Weights of a small mixture-of-experts language model, trained from scratch on English Wikipedia.
Size: width 160, 30.3M parameters.
Training: a variant of Muon for the experts, 411M tokens, 6270 steps.
Below are experts of layer 8 (counted from 0) of a mixture-of-experts language model. Rows are named router (the router's row for the expert), gate (a neuron's input weights, with its number), up (a neuron's input weights, with its number) and show model dimensions 0-159. Each number is 50 + 15 x the weight over its row's rms, rounded and kept within 0 to 99.
After each expert's rows: "gets" lists some tokens that make up at least twice as much of what it gets as of all text. This comes from a sample of Wikipedia text that the model never trained on. Tokens count by the router's weight.

# expert 106
router:64 63 50 26 46 65 53 50 53 66 51 46 35 35 63 68 17 65 44 43 65 51 64 49 10 58 43 78 39 17 50 59 33 58 80 45 68 35 69 23 61 57 71 48 32 31 76 51 25 70 56 50 28 47 37 66 46 30 45 46 59 38 42 63 49 47 40 54 71 40 48 48 41 52 24 52 21 32 59 35 50 19 68 45 61 41 45 37 16 62 39 49 40 47 40 61 39 44 49 30 57 62 78 46 54 44 48 62 62 45 65 44 25 48 66 67 71 30 72 49 48 69 60 69 34 47 59 61 07 42 43 79 48 61 64 58 68 55 53 38 52 48 70 26 38 43 63 44 46 51 38 66 43 39 75 72 75 29 52 45
gate0:71 37 61 61 15 54 48 48 53 55 17 74 22 41 63 66 47 65 57 61 31 60 13 74 57 20 73 51 54 50 35 62 64 58 38 36 51 53 58 27 62 64 70 53 51 60 58 00 46 48 53 68 60 49 61 42 29 49 69 41 37 49 44 50 43 70 68 29 23 46 58 53 37 48 72 54 57 39 49 37 42 43 49 46 82 28 31 49 35 69 61 45 57 41 67 60 60 48 35 39 45 77 31 70 65 50 36 32 38 48 47 59 64 56 79 38 44 42 63 20 41 37 52 41 41 24 46 46 59 80 69 60 37 58 48 48 31 45 52 61 52 44 69 52 84 31 52 58 71 52 70 45 40 42 37 56 80 40 37 52
up0:32 60 57 44 85 31 51 62 44 23 59 43 56 57 34 57 47 60 51 63 63 48 66 64 43 89 32 42 74 65 67 39 50 38 33 86 14 37 56 61 20 56 22 55 37 47 60 71 47 55 48 45 36 49 56 80 46 65 48 55 39 53 31 42 28 41 53 41 48 41 40 28 19 44 19 39 41 69 39 61 41 47 56 46 46 67 61 79 64 57 33 74 53 65 56 21 41 68 65 63 42 40 51 37 63 63 16 81 39 44 40 38 70 52 48 82 45 57 41 52 55 48 31 32 36 59 47 52 83 47 32 47 70 45 37 50 52 64 34 68 36 55 33 49 45 56 61 52 42 81 61 56 74 37 41 44 42 64 40 41
gets: " |", ";", "|---|---|---|---|", "|---|---|---|---|---|---|", "|---|---|---|---|---|", "|---|---|---|"

# expert 102
router:66 43 62 27 52 79 56 62 51 69 66 48 54 24 80 57 40 55 39 21 19 41 44 64 36 37 30 56 46 34 48 38 73 48 47 41 53 61 47 41 61 52 68 63 59 51 62 43 39 58 40 86 60 49 34 65 69 20 23 56 60 59 43 71 24 69 46 60 80 37 39 59 27 70 58 59 33 44 62 63 50 20 49 55 57 60 37 82 39 60 32 49 51 40 49 83 53 35 60 61 49 57 58 25 55 50 60 40 76 22 46 68 26 52 53 67 44 31 59 50 49 75 23 52 46 72 54 83 41 43 31 48 38 70 65 39 74 49 43 35 47 59 65 40 33 48 40 52 47 45 41 65 42 34 46 48 90 67 40 39
gate0:44 57 65 52 65 51 69 53 50 51 42 52 54 31 90 66 70 48 46 54 50 52 41 50 53 50 44 55 30 60 58 65 41 30 57 51 18 67 86 55 34 59 51 91 16 55 52 40 45 50 50 51 34 32 49 46 67 49 26 49 14 75 48 74 53 77 44 44 40 56 56 51 39 59 56 70 36 76 53 48 46 50 45 57 29 46 46 57 43 19 57 21 50 35 75 48 21 39 43 49 33 37 57 43 46 12 56 53 45 51 61 58 62 51 58 72 46 78 44 89 72 38 35 37 33 60 68 47 70 41 24 56 56 66 24 37 40 46 33 33 54 49 81 43 50 24 59 80 51 63 31 40 46 46 66 38 59 40 49 51
up0:59 46 30 37 31 71 41 50 50 51 56 58 69 67 44 50 54 68 48 58 43 44 51 69 51 54 33 93 62 25 59 43 42 54 69 74 67 70 28 30 40 50 31 65 33 30 44 38 52 31 61 58 33 52 83 42 57 47 25 47 74 46 66 60 72 80 47 42 24 09 35 44 48 53 38 68 43 50 44 58 47 58 46 52 39 30 38 26 45 47 41 48 58 29 41 80 64 57 47 50 34 64 34 65 49 21 40 20 59 53 59 63 45 28 72 60 66 51 71 72 37 41 54 70 39 53 69 62 46 64 68 55 50 71 37 54 49 58 28 36 50 24 54 44 57 58 32 70 78 39 52 27 35 42 50 39 80 69 26 39
gets: " ", "1", "2", "–", " list", " Film"

# expert 15
router:65 51 47 50 58 58 35 49 38 61 70 54 57 43 63 60 26 74 62 51 53 29 52 36 02 44 70 32 36 56 47 45 74 62 57 31 60 44 32 44 78 74 58 73 50 46 67 40 33 54 59 67 50 34 47 57 82 37 38 29 22 39 65 40 41 57 48 47 48 54 46 48 47 61 83 69 42 59 57 51 50 31 40 65 71 70 56 64 27 59 25 47 34 30 46 63 39 30 64 38 49 39 90 45 51 49 68 39 45 29 63 44 35 56 78 73 43 63 49 56 58 69 58 61 31 39 62 43 11 36 47 80 50 57 70 52 63 38 69 34 47 72 53 31 15 32 67 34 29 40 57 62 39 47 56 64 58 37 55 40
gate0:61 52 37 52 67 58 38 69 39 48 70 58 55 24 43 36 55 32 56 40 89 53 48 54 60 53 42 54 69 35 53 53 63 47 39 54 53 89 38 32 32 79 49 73 36 68 66 35 38 58 42 41 61 68 57 68 13 19 42 60 49 53 73 24 29 43 53 64 61 67 51 30 40 81 57 56 38 38 21 44 50 31 36 56 54 61 54 39 51 51 58 54 28 62 62 53 27 23 41 35 37 48 50 44 44 39 85 51 63 52 36 56 52 50 68 35 51 46 50 44 58 20 46 64 62 46 40 57 45 46 03 68 48 50 60 66 68 38 57 80 85 54 47 27 34 39 74 75 34 41 52 40 35 63 64 32 41 52 62 50
up0:57 26 43 50 46 56 45 61 41 45 43 55 48 57 67 54 79 47 38 62 46 16 35 42 29 24 62 45 41 56 69 33 53 37 34 58 57 54 52 28 45 66 65 42 54 60 57 33 34 61 34 36 37 56 33 50 39 68 49 47 58 41 39 77 60 36 57 84 26 82 44 41 49 67 68 57 36 53 48 72 54 63 81 39 33 39 41 59 50 61 73 27 35 46 34 68 66 78 47 32 55 51 41 66 58 64 81 33 49 68 61 64 34 53 49 56 49 67 61 52 55 47 43 52 02 38 61 72 40 93 34 63 46 68 49 45 33 51 49 65 57 80 36 44 22 22 18 61 54 81 45 32 44 48 41 47 43 34 50 51
gets: "a", "u", "o", "i", "as", "an"

# expert 22
router:51 62 57 42 63 57 57 77 37 65 61 40 47 32 55 52 57 35 44 22 33 29 41 60 31 53 21 57 24 41 69 47 73 72 59 35 36 50 59 40 79 70 55 39 59 50 66 48 53 51 30 75 52 22 32 57 64 28 35 51 55 64 46 48 43 53 54 67 61 35 40 52 19 66 52 68 37 45 74 48 48 36 55 61 55 47 52 63 64 51 11 34 64 53 16 69 49 42 85 59 59 67 70 38 35 53 81 32 54 29 47 50 41 60 59 80 47 19 63 46 46 68 32 68 36 55 55 79 35 53 44 55 37 65 66 54 72 61 48 20 34 53 55 25 29 34 39 44 49 32 37 84 37 38 54 50 59 42 39 37
gate0:50 43 65 60 58 48 47 46 43 52 47 61 08 49 39 75 36 43 78 17 41 52 56 49 25 59 35 43 23 39 46 78 22 39 46 49 53 77 51 41 45 58 76 66 54 77 65 38 30 28 37 61 57 40 30 67 59 40 35 35 66 61 41 69 63 79 55 59 57 46 39 62 28 86 61 38 45 41 46 60 60 61 12 56 55 43 48 32 44 62 52 50 45 46 62 50 52 86 45 52 51 67 71 30 70 47 70 36 63 46 36 72 47 46 50 33 45 46 71 61 50 32 22 37 50 59 39 48 22 59 68 50 26 46 43 32 59 66 40 41 58 54 54 53 30 81 65 53 35 30 62 76 31 29 64 41 55 51 79 53
up0:53 43 58 41 53 47 43 48 30 17 58 30 35 36 67 44 27 40 22 63 05 19 52 35 52 47 54 71 42 87 18 49 37 50 53 46 55 82 41 40 52 66 43 39 58 36 73 47 55 65 53 47 77 57 64 52 32 41 65 29 37 33 46 64 58 44 68 58 42 76 40 45 43 67 54 45 57 32 59 45 52 53 66 28 50 41 37 64 35 59 61 45 38 53 43 48 57 67 59 37 38 37 34 81 84 38 84 40 53 54 66 57 77 55 82 63 33 37 65 85 60 52 47 26 54 36 46 55 35 39 39 55 54 35 39 32 32 64 55 40 83 68 34 43 59 53 57 85 58 46 54 56 56 53 40 63 58 34 44 51
gets: "ing", "ation", "ism", "ment", " use", " development"

# expert 101
router:35 27 46 47 48 68 35 56 43 82 34 68 49 18 37 68 41 67 55 32 64 37 51 50 24 53 41 55 18 34 39 53 48 77 80 54 36 35 46 26 49 44 60 64 55 27 56 49 19 50 22 66 77 38 27 67 70 40 37 44 50 53 50 55 57 66 57 49 48 41 43 17 54 64 75 44 06 36 56 67 50 17 44 70 64 27 54 47 54 45 39 53 54 51 73 53 17 39 46 62 46 42 63 39 27 49 55 60 46 41 61 46 40 62 85 51 36 60 63 46 55 75 53 57 38 55 71 42 30 53 48 80 67 65 54 34 74 54 51 44 48 55 76 22 44 38 34 49 33 42 48 67 51 46 64 53 41 33 69 55
gate0:55 65 57 29 32 35 61 46 43 33 47 45 68 72 35 53 63 43 65 72 38 40 50 25 38 70 49 48 38 69 53 58 46 71 40 34 60 44 50 64 59 43 52 63 26 66 47 74 56 50 27 69 64 60 53 92 48 38 61 66 29 57 58 45 41 68 36 37 16 62 60 81 37 58 35 22 08 31 45 38 44 80 51 55 56 34 69 56 36 24 41 63 63 48 57 58 50 53 63 60 34 46 27 39 56 58 27 50 55 53 51 58 40 59 67 22 38 46 52 56 39 42 77 43 54 97 44 68 59 50 24 54 58 36 67 28 50 58 54 40 56 34 30 49 67 41 32 67 73 63 44 55 42 62 40 18 33 54 47 74
up0:68 83 45 49 73 51 44 66 30 42 64 52 31 59 46 32 58 52 56 27 68 55 51 64 59 32 47 40 64 28 38 71 29 42 24 59 40 75 74 25 29 48 43 54 35 67 51 33 56 53 35 39 62 44 19 50 71 35 62 30 43 56 28 49 56 56 47 61 93 59 48 63 71 44 61 67 62 60 42 37 63 41 81 61 58 46 54 64 69 48 20 62 35 42 42 47 35 76 44 62 41 32 65 59 46 36 57 48 50 33 31 52 65 53 35 48 62 70 67 74 38 53 26 59 34 60 42 41 58 54 55 29 53 34 38 94 34 58 39 77 60 42 42 68 60 31 72 54 35 46 50 43 39 32 53 27 61 13 42 44
gets: " |", "|", ";", "|---|---|", "Representing", " titled"

# expert 81
router:41 63 61 48 68 67 39 62 34 71 21 30 49 68 41 80 46 51 57 52 48 48 38 59 44 34 42 47 43 37 40 47 45 66 67 29 81 38 39 43 55 55 51 72 68 46 73 55 43 33 20 60 55 32 51 76 45 17 52 46 45 45 59 40 24 72 52 54 88 39 57 40 44 82 61 68 31 70 58 78 68 41 27 65 69 59 57 58 63 37 37 66 76 41 33 44 46 70 66 58 61 34 76 49 40 53 65 42 43 23 50 60 26 75 56 37 39 45 62 65 40 65 31 57 19 71 46 52 25 64 30 44 55 51 66 25 71 65 48 18 48 45 79 29 42 52 45 48 49 37 52 70 44 58 39 45 63 45 43 52
gate0:48 41 34 51 68 51 57 28 35 33 37 24 59 58 70 44 27 57 34 64 28 69 38 51 81 56 52 54 40 53 32 52 63 48 39 71 59 64 62 71 44 37 46 67 58 55 31 61 55 35 34 42 66 37 57 52 37 19 63 60 37 43 63 52 43 79 72 31 70 36 59 60 38 53 70 65 38 56 38 57 73 54 59 58 82 59 77 43 53 47 58 61 50 41 30 47 46 67 31 45 45 62 80 59 38 55 36 06 65 53 46 48 36 59 57 46 26 41 41 52 63 99 30 35 39 52 76 39 43 47 62 33 48 49 52 68 65 75 62 40 56 79 13 45 42 61 47 49 57 46 48 50 32 28 40 40 19 54 38 26
up0:51 53 43 27 75 69 51 96 56 44 34 62 49 51 45 56 52 59 69 46 53 58 64 62 54 55 73 58 33 59 56 44 54 19 48 22 73 55 39 49 31 60 62 45 26 63 26 26 84 56 47 61 64 65 32 72 40 52 51 56 41 56 54 40 60 62 48 63 49 65 71 68 44 39 69 21 57 53 46 61 61 46 38 62 55 38 57 47 42 45 41 82 25 30 59 31 54 44 53 65 48 36 52 36 58 48 44 19 27 27 42 50 36 46 28 43 42 67 55 36 33 40 33 23 52 30 59 60 81 43 60 50 72 18 56 16 58 45 58 32 73 52 30 33 62 51 57 88 69 34 40 33 51 41 70 54 71 52 36 62
gets: " out", " up", "ing", "ed", " down", " off"

# expert 36
router:74 49 45 49 44 89 41 63 51 68 72 50 53 20 57 76 42 51 40 00 36 40 44 76 42 48 34 58 43 25 53 44 51 85 60 27 40 38 42 43 58 59 50 49 61 54 64 65 45 43 42 80 71 40 38 69 54 27 31 52 59 56 49 55 47 79 37 79 92 43 43 51 46 65 57 63 28 38 48 65 56 21 47 59 70 49 45 49 38 41 44 62 50 42 34 79 42 46 62 64 58 55 70 35 56 47 86 41 70 22 22 62 26 56 50 63 45 45 48 37 49 62 40 58 52 74 51 65 41 50 39 42 50 51 71 36 83 54 53 50 47 54 73 38 37 26 43 34 52 36 44 65 43 26 47 34 51 50 39 49
gate0:78 49 41 50 76 55 31 39 49 62 55 46 40 48 57 64 55 34 59 54 37 35 33 07 52 51 47 60 11 53 68 52 48 53 54 43 34 35 48 68 42 78 52 43 38 43 37 38 26 69 39 51 55 61 36 59 57 43 46 40 14 25 40 56 46 61 59 46 64 49 58 64 40 57 51 38 45 39 72 61 23 47 72 62 58 23 37 63 58 48 38 50 49 29 53 36 16 36 69 69 83 57 41 56 53 56 50 56 69 56 91 50 48 62 68 48 72 72 35 61 41 37 70 26 48 55 63 45 44 68 21 50 41 31 29 73 25 67 46 35 57 63 61 43 53 81 61 56 43 41 45 48 43 45 91 59 73 30 40 71
up0:47 69 32 66 22 58 90 48 28 68 23 30 44 67 42 65 52 49 50 38 36 43 50 45 62 30 35 40 54 63 44 59 81 71 56 59 64 70 51 73 62 47 42 59 59 53 64 41 48 47 20 68 52 49 51 62 50 48 39 36 31 27 53 30 57 53 50 53 33 22 39 78 50 54 42 66 63 52 58 56 35 38 32 66 66 42 41 23 13 70 62 47 41 63 40 35 42 55 31 42 23 50 40 81 61 61 32 38 31 56 20 76 60 40 50 39 56 57 41 56 47 58 59 68 47 21 25 43 61 78 51 37 61 79 47 35 45 60 44 61 63 35 33 64 72 56 93 59 49 21 36 48 57 66 57 50 47 64 62 52
gets: " |", " ", ")", " (", "\n", "°"

# expert 60
router:49 55 63 52 54 66 42 51 44 84 77 43 62 27 64 74 44 61 31 16 36 47 39 74 36 38 27 50 35 43 48 47 55 57 58 27 40 51 51 42 77 64 51 62 69 35 49 40 41 59 46 79 63 27 27 61 68 24 43 47 54 66 52 52 49 82 41 56 77 36 50 32 34 84 59 52 26 60 49 66 72 44 37 58 59 47 29 71 41 52 33 31 61 41 29 77 40 59 54 67 42 65 69 29 56 40 65 33 52 16 36 50 16 65 50 75 34 24 54 39 43 69 49 69 41 66 55 72 37 43 33 57 34 67 70 46 72 56 45 28 36 48 50 42 29 64 43 49 58 25 31 59 41 43 60 57 60 45 46 51
gate0:46 54 83 51 75 20 37 50 35 43 64 58 42 43 28 42 22 68 32 53 31 43 48 49 60 41 60 54 55 48 42 30 60 63 57 31 57 68 63 42 50 69 65 40 66 56 59 45 45 58 59 49 47 20 53 62 22 00 35 30 50 34 33 46 55 21 49 32 56 63 52 21 45 85 63 44 42 42 27 45 62 54 41 71 77 35 45 80 43 60 41 58 58 47 25 52 48 78 37 68 44 31 35 70 61 35 50 32 52 36 57 34 60 81 55 57 62 48 50 39 51 71 70 69 53 22 50 69 59 53 49 65 45 44 40 33 58 53 72 66 60 69 43 47 42 38 41 52 50 33 25 60 56 59 90 52 43 62 51 75
up0:28 59 79 31 45 27 56 52 38 50 36 45 63 61 60 75 45 36 64 69 38 46 55 32 45 56 49 65 60 55 38 44 64 66 51 57 58 59 78 39 50 64 24 59 77 41 67 46 68 25 37 44 27 55 39 49 55 62 47 65 76 19 46 78 49 56 89 64 60 57 54 26 67 51 52 50 47 52 36 57 52 73 77 52 32 19 41 42 31 51 36 46 36 36 38 52 49 29 43 27 37 35 43 76 49 41 51 82 58 56 53 41 57 47 44 51 54 44 51 64 55 40 34 45 46 53 09 64 04 22 38 51 24 67 45 65 69 73 57 54 34 54 64 38 51 41 69 54 53 60 57 59 60 21 61 58 81 48 40 29
gets: ".", "3", "4", "5", " —", "7"

# expert 58
router:55 34 69 31 57 57 38 54 40 64 42 53 84 44 70 53 25 65 59 58 45 36 57 43 24 35 47 64 26 20 48 45 55 84 69 40 59 62 43 42 46 66 59 66 30 53 65 50 24 47 39 74 41 39 24 81 77 30 28 75 56 66 38 45 37 65 73 43 47 41 80 22 67 55 37 70 49 54 52 53 65 46 60 56 63 29 58 79 14 43 38 65 51 52 58 60 37 43 56 52 50 51 63 16 42 51 43 40 36 31 40 48 37 65 62 59 53 48 42 76 56 57 42 52 38 80 71 54 09 60 55 73 60 56 57 48 50 60 54 58 71 53 62 49 47 14 56 71 58 45 29 57 31 45 69 48 63 55 57 48
gate0:43 71 55 74 53 35 53 61 58 50 57 53 45 35 29 73 59 62 33 50 53 42 53 21 54 68 69 39 40 35 42 38 30 74 47 51 82 71 65 51 49 56 55 28 34 43 42 41 23 46 21 47 65 25 27 23 50 25 30 47 46 42 93 37 88 54 77 44 62 40 55 55 64 59 18 36 59 62 33 18 36 75 22 69 34 43 51 65 20 64 41 61 50 55 39 57 70 61 40 57 50 47 64 45 66 65 42 66 49 38 60 55 46 35 62 59 34 68 43 60 55 73 50 61 76 65 67 25 27 67 58 27 66 42 63 47 55 43 55 38 33 57 61 73 56 42 49 43 48 49 57 61 26 33 35 52 56 43 58 46
up0:51 48 56 63 36 44 40 48 59 39 70 38 84 34 69 57 69 66 45 42 22 74 20 60 58 65 50 45 55 55 48 43 27 80 45 45 49 43 40 63 73 74 45 60 47 36 49 55 35 43 44 55 56 37 73 44 73 31 59 62 42 57 66 76 54 27 40 43 29 31 39 75 23 43 12 74 53 46 50 40 35 39 55 64 43 46 51 44 58 57 52 48 63 43 56 51 31 59 47 53 50 33 59 36 66 62 15 51 43 51 56 45 56 50 64 67 48 40 59 31 24 74 48 36 72 50 00 64 60 84 64 51 63 64 57 55 52 32 77 52 38 70 40 42 47 73 55 64 31 64 56 42 41 11 52 41 61 31 22 44
gets: "h", "k", "g", "z", "am", "r"

# expert 79
router:37 71 45 48 78 49 41 40 56 90 42 52 63 45 57 71 56 73 54 26 58 63 35 46 59 57 34 37 70 19 57 35 64 68 58 43 45 43 49 57 49 52 74 54 43 34 58 37 32 53 47 53 58 18 39 51 78 21 32 48 44 74 56 57 40 63 32 66 52 15 36 51 42 56 60 55 49 66 54 52 68 14 32 66 65 41 16 36 50 57 31 45 26 38 33 59 51 28 66 61 30 76 54 26 39 40 65 29 59 23 38 54 27 59 63 72 44 42 58 53 49 59 30 41 24 51 55 57 26 41 41 48 53 64 74 59 45 46 36 46 36 59 49 44 44 65 38 77 53 25 54 44 55 41 74 43 74 50 45 11
gate0:52 50 50 27 63 54 57 61 47 69 30 51 28 69 52 54 63 58 70 36 62 57 71 37 53 62 39 49 26 23 54 46 47 54 50 46 09 59 48 77 69 67 68 65 17 23 38 48 27 40 39 42 53 25 42 25 71 27 40 81 17 41 74 47 39 22 60 54 19 35 46 45 49 41 50 59 61 34 45 63 35 49 74 62 40 51 50 46 60 73 58 45 47 55 60 57 53 49 48 60 43 76 65 57 68 54 79 47 55 37 54 41 42 45 58 49 62 46 38 47 35 50 58 60 73 57 68 65 66 45 52 72 46 69 58 64 49 52 71 49 56 48 31 38 29 32 07 57 09 36 70 36 72 37 62 44 70 52 61 40
up0:51 56 51 42 71 13 52 44 34 55 62 47 75 51 60 41 62 58 42 63 40 48 70 56 45 55 28 65 46 40 83 17 41 59 53 52 45 54 36 50 45 33 51 39 20 35 34 43 43 57 59 53 48 72 21 73 60 46 58 53 57 58 68 52 51 55 28 34 50 19 68 65 54 60 48 43 44 31 41 45 30 68 47 60 32 60 55 48 22 55 53 42 80 68 29 59 77 50 55 54 26 57 37 42 55 46 77 40 31 69 36 44 72 38 57 55 78 64 85 69 47 55 58 41 69 43 61 47 56 22 30 38 44 75 53 57 57 22 59 29 44 39 65 30 60 73 59 35 20 56 67 58 86 41 36 46 62 50 51 14
gets: " –", " -", " +", " −", " had", "–"

# expert 97
router:65 47 64 41 57 74 46 51 54 54 50 59 76 60 53 65 27 70 44 33 23 58 50 48 49 30 62 43 45 39 47 53 69 70 81 30 51 52 57 15 59 82 51 47 48 55 56 26 31 58 75 54 73 49 26 70 79 31 34 25 43 50 31 61 30 38 64 40 41 32 40 44 26 59 80 51 40 42 47 50 55 33 53 50 58 34 61 64 35 65 23 64 27 62 68 65 37 42 48 52 38 54 81 42 49 60 56 39 57 48 40 32 41 68 47 56 38 17 59 57 78 49 26 50 22 63 59 49 41 41 60 70 33 91 66 56 53 60 35 52 24 65 66 39 25 51 53 61 39 43 58 70 44 27 40 69 73 45 58 48
gate0:62 38 55 54 64 79 67 53 60 77 51 58 44 29 34 59 34 61 68 46 41 76 42 57 57 75 44 36 36 55 51 63 32 49 33 49 27 65 48 68 49 00 73 55 21 37 53 52 52 49 66 71 45 23 53 46 47 52 35 46 40 74 17 41 45 45 46 52 75 39 45 64 68 55 42 25 10 53 33 60 28 06 67 47 51 61 53 23 56 53 46 40 42 49 54 47 49 67 68 50 35 40 47 28 45 62 72 67 54 54 34 57 54 58 57 69 43 44 54 33 57 29 67 64 47 47 39 50 62 60 50 66 16 54 60 21 52 54 16 47 50 61 42 81 60 45 42 50 80 51 69 52 55 39 61 59 67 50 68 42
up0:55 65 58 61 68 47 59 47 49 59 50 39 50 38 40 50 63 41 52 45 40 42 68 38 50 38 53 60 77 35 72 34 58 37 65 59 74 32 55 39 39 38 47 47 67 62 67 33 49 57 72 68 43 51 31 71 50 39 50 58 34 21 24 48 33 67 26 33 50 56 54 27 47 38 40 58 65 18 33 68 57 42 63 37 66 74 51 63 38 50 99 56 62 75 43 37 67 48 46 25 40 29 27 47 63 34 49 54 39 76 42 51 30 58 42 19 33 73 44 48 40 59 42 75 38 71 46 27 63 52 32 53 68 39 65 68 48 40 87 49 43 51 55 33 59 58 54 51 89 31 77 46 44 53 60 39 35 24 64 30
gets: "or", "er", "ur", "ar", "ir", "ig"

# expert 28
router:68 63 59 43 50 79 52 63 49 73 64 35 57 35 74 57 37 77 60 42 52 37 32 60 43 50 54 76 48 52 48 49 57 39 66 44 54 44 50 51 55 76 53 82 58 32 65 23 44 60 41 68 31 28 44 70 48 33 36 33 49 41 21 26 12 64 37 55 55 33 46 40 44 58 42 61 13 63 69 45 84 40 31 70 47 19 54 72 50 48 09 46 38 26 47 64 43 41 56 52 63 69 47 50 48 44 74 40 56 31 48 39 44 68 41 75 18 41 60 54 52 57 48 72 58 78 72 78 38 55 51 55 48 52 72 49 62 50 61 48 57 60 50 26 21 47 34 45 55 26 57 60 49 57 55 47 74 42 67 30
gate0:78 42 60 74 82 28 59 44 56 28 60 53 41 51 64 58 39 76 49 59 46 56 62 72 45 35 32 32 47 48 50 60 79 64 42 60 67 33 60 38 48 42 46 58 34 26 80 51 53 27 40 32 57 49 49 41 39 32 49 22 47 58 36 55 63 56 63 53 66 58 38 63 46 61 43 61 63 84 52 34 43 58 91 57 46 73 37 42 46 48 61 29 40 49 54 66 52 74 55 38 37 55 79 53 48 38 38 36 51 59 23 37 41 57 65 14 13 58 25 65 62 57 42 58 59 30 51 50 45 56 43 66 60 11 33 43 42 34 51 61 74 51 71 31 59 66 38 94 40 37 46 52 40 46 52 57 16 45 39 46
up0:49 24 58 40 59 56 62 52 41 35 24 53 63 62 64 06 48 37 49 20 46 31 51 40 49 50 43 34 65 58 41 59 49 55 66 48 40 55 54 48 74 43 28 40 55 60 67 66 39 63 50 39 44 71 38 48 42 61 62 56 46 70 76 68 57 31 81 65 33 71 49 45 72 31 38 50 69 27 58 73 67 55 54 40 76 50 53 61 37 36 55 65 70 61 72 52 38 25 49 49 38 23 36 53 51 18 63 58 51 65 58 50 69 51 22 53 51 38 57 30 31 40 48 25 43 68 41 52 45 45 40 74 26 40 43 37 16 59 50 51 32 31 48 36 71 32 80 61 63 87 56 40 66 49 61 33 76 74 31 63
gets: "s", "ers", "es", "ations", " people", "ings"

# expert 91
router:40 30 67 55 59 75 38 71 22 64 47 68 52 29 58 93 37 61 40 30 62 61 37 31 46 61 59 33 47 19 21 52 34 59 53 52 69 53 53 54 49 88 68 62 58 32 63 35 13 80 46 63 70 59 48 58 52 30 32 51 23 51 31 36 42 54 56 78 69 37 38 54 39 48 46 58 40 52 29 44 52 43 66 80 55 20 62 73 45 28 43 78 41 43 65 75 46 56 47 27 27 26 70 42 53 59 48 42 61 45 49 63 66 46 68 47 41 63 67 45 62 63 54 52 37 37 55 77 41 54 33 65 60 79 63 39 65 47 47 41 55 60 83 42 48 58 63 58 30 33 54 58 49 46 53 50 62 44 71 51
gate0:56 28 82 52 39 40 37 43 38 31 61 44 74 48 36 44 49 43 70 69 63 55 50 70 39 70 63 60 58 58 42 43 47 68 36 45 37 49 61 57 48 48 75 81 42 35 61 84 35 60 49 40 39 58 24 39 50 50 50 22 13 51 31 52 36 64 42 65 67 43 55 58 35 99 57 58 64 44 47 45 48 47 52 84 44 27 34 57 56 70 65 43 39 54 46 75 68 29 58 58 43 44 56 55 55 74 59 62 36 54 41 42 39 33 40 31 45 61 61 72 49 60 53 66 69 61 44 68 25 58 58 46 54 61 82 68 37 21 38 66 44 55 45 42 26 52 50 37 53 17 63 24 49 17 40 30 50 15 44 38
up0:53 57 45 52 65 68 45 37 36 50 69 35 51 64 40 34 34 60 66 39 70 52 44 55 56 53 59 64 39 15 46 22 40 49 63 52 41 36 29 53 62 33 63 48 35 31 46 53 33 53 55 48 32 49 39 31 76 58 41 67 22 52 35 62 83 51 58 56 44 45 42 53 36 58 74 38 41 25 67 61 45 51 72 41 45 45 14 50 91 39 57 64 58 59 62 42 49 32 55 62 76 17 58 47 43 32 66 31 44 50 40 41 46 69 41 37 61 47 59 69 55 66 29 20 49 79 77 76 22 58 89 60 44 51 25 42 38 66 38 66 42 64 61 57 43 43 79 66 32 38 75 50 54 71 44 59 32 31 42 62
gets: " The", "in", "The", " In", " My", " San"

# expert 16
router:64 24 62 63 32 75 38 65 61 69 69 49 56 11 67 75 49 66 38 14 50 32 46 62 45 47 26 33 40 35 52 55 75 62 58 33 46 38 52 39 53 54 53 60 61 25 57 51 29 62 36 87 74 36 36 65 61 28 35 47 58 61 64 62 28 78 54 68 76 51 47 42 35 71 44 70 22 56 41 63 73 35 49 62 54 47 33 65 49 56 38 52 52 64 35 60 48 40 76 59 57 59 65 33 48 49 76 37 42 25 25 53 36 54 42 69 32 18 59 39 52 60 40 55 54 54 58 74 36 44 27 48 41 50 83 59 83 59 50 49 35 58 72 40 36 45 36 45 51 26 57 61 42 22 46 47 63 42 54 48
gate0:69 59 38 36 53 69 33 83 43 80 35 49 61 60 57 23 37 45 30 55 59 49 38 47 63 23 32 44 56 60 42 68 45 60 73 35 29 00 67 55 35 77 43 44 47 50 57 27 30 60 53 78 68 47 35 58 64 35 43 34 82 62 59 51 32 31 53 74 70 43 51 42 13 66 56 44 34 62 38 54 66 38 49 36 67 46 36 30 59 57 74 34 40 50 50 65 56 14 40 40 51 44 54 62 37 45 48 59 43 42 77 52 39 68 48 42 46 25 52 63 44 56 52 37 39 60 68 50 56 55 41 77 78 75 45 57 48 63 69 62 41 29 57 57 55 59 64 32 61 45 41 50 64 19 67 45 49 50 33 51
up0:58 61 40 82 24 37 32 82 40 62 72 57 49 54 48 33 19 52 60 63 49 28 37 55 67 50 53 48 56 43 62 26 48 35 62 57 36 61 40 54 42 67 60 72 61 45 48 23 58 47 56 67 74 32 58 46 57 41 59 69 47 31 62 77 23 35 54 29 44 41 49 50 66 58 52 52 58 34 40 25 26 31 61 68 40 42 69 54 25 69 79 28 83 41 63 53 42 28 70 72 63 50 35 51 73 51 51 50 35 50 56 48 52 56 55 82 44 49 47 48 57 39 53 19 61 78 51 36 58 33 32 43 72 64 51 36 21 41 36 80 58 62 27 38 52 46 53 40 65 43 68 34 54 38 31 69 68 26 26 48
gets: " ", " (", "\n", "1", "9", "–"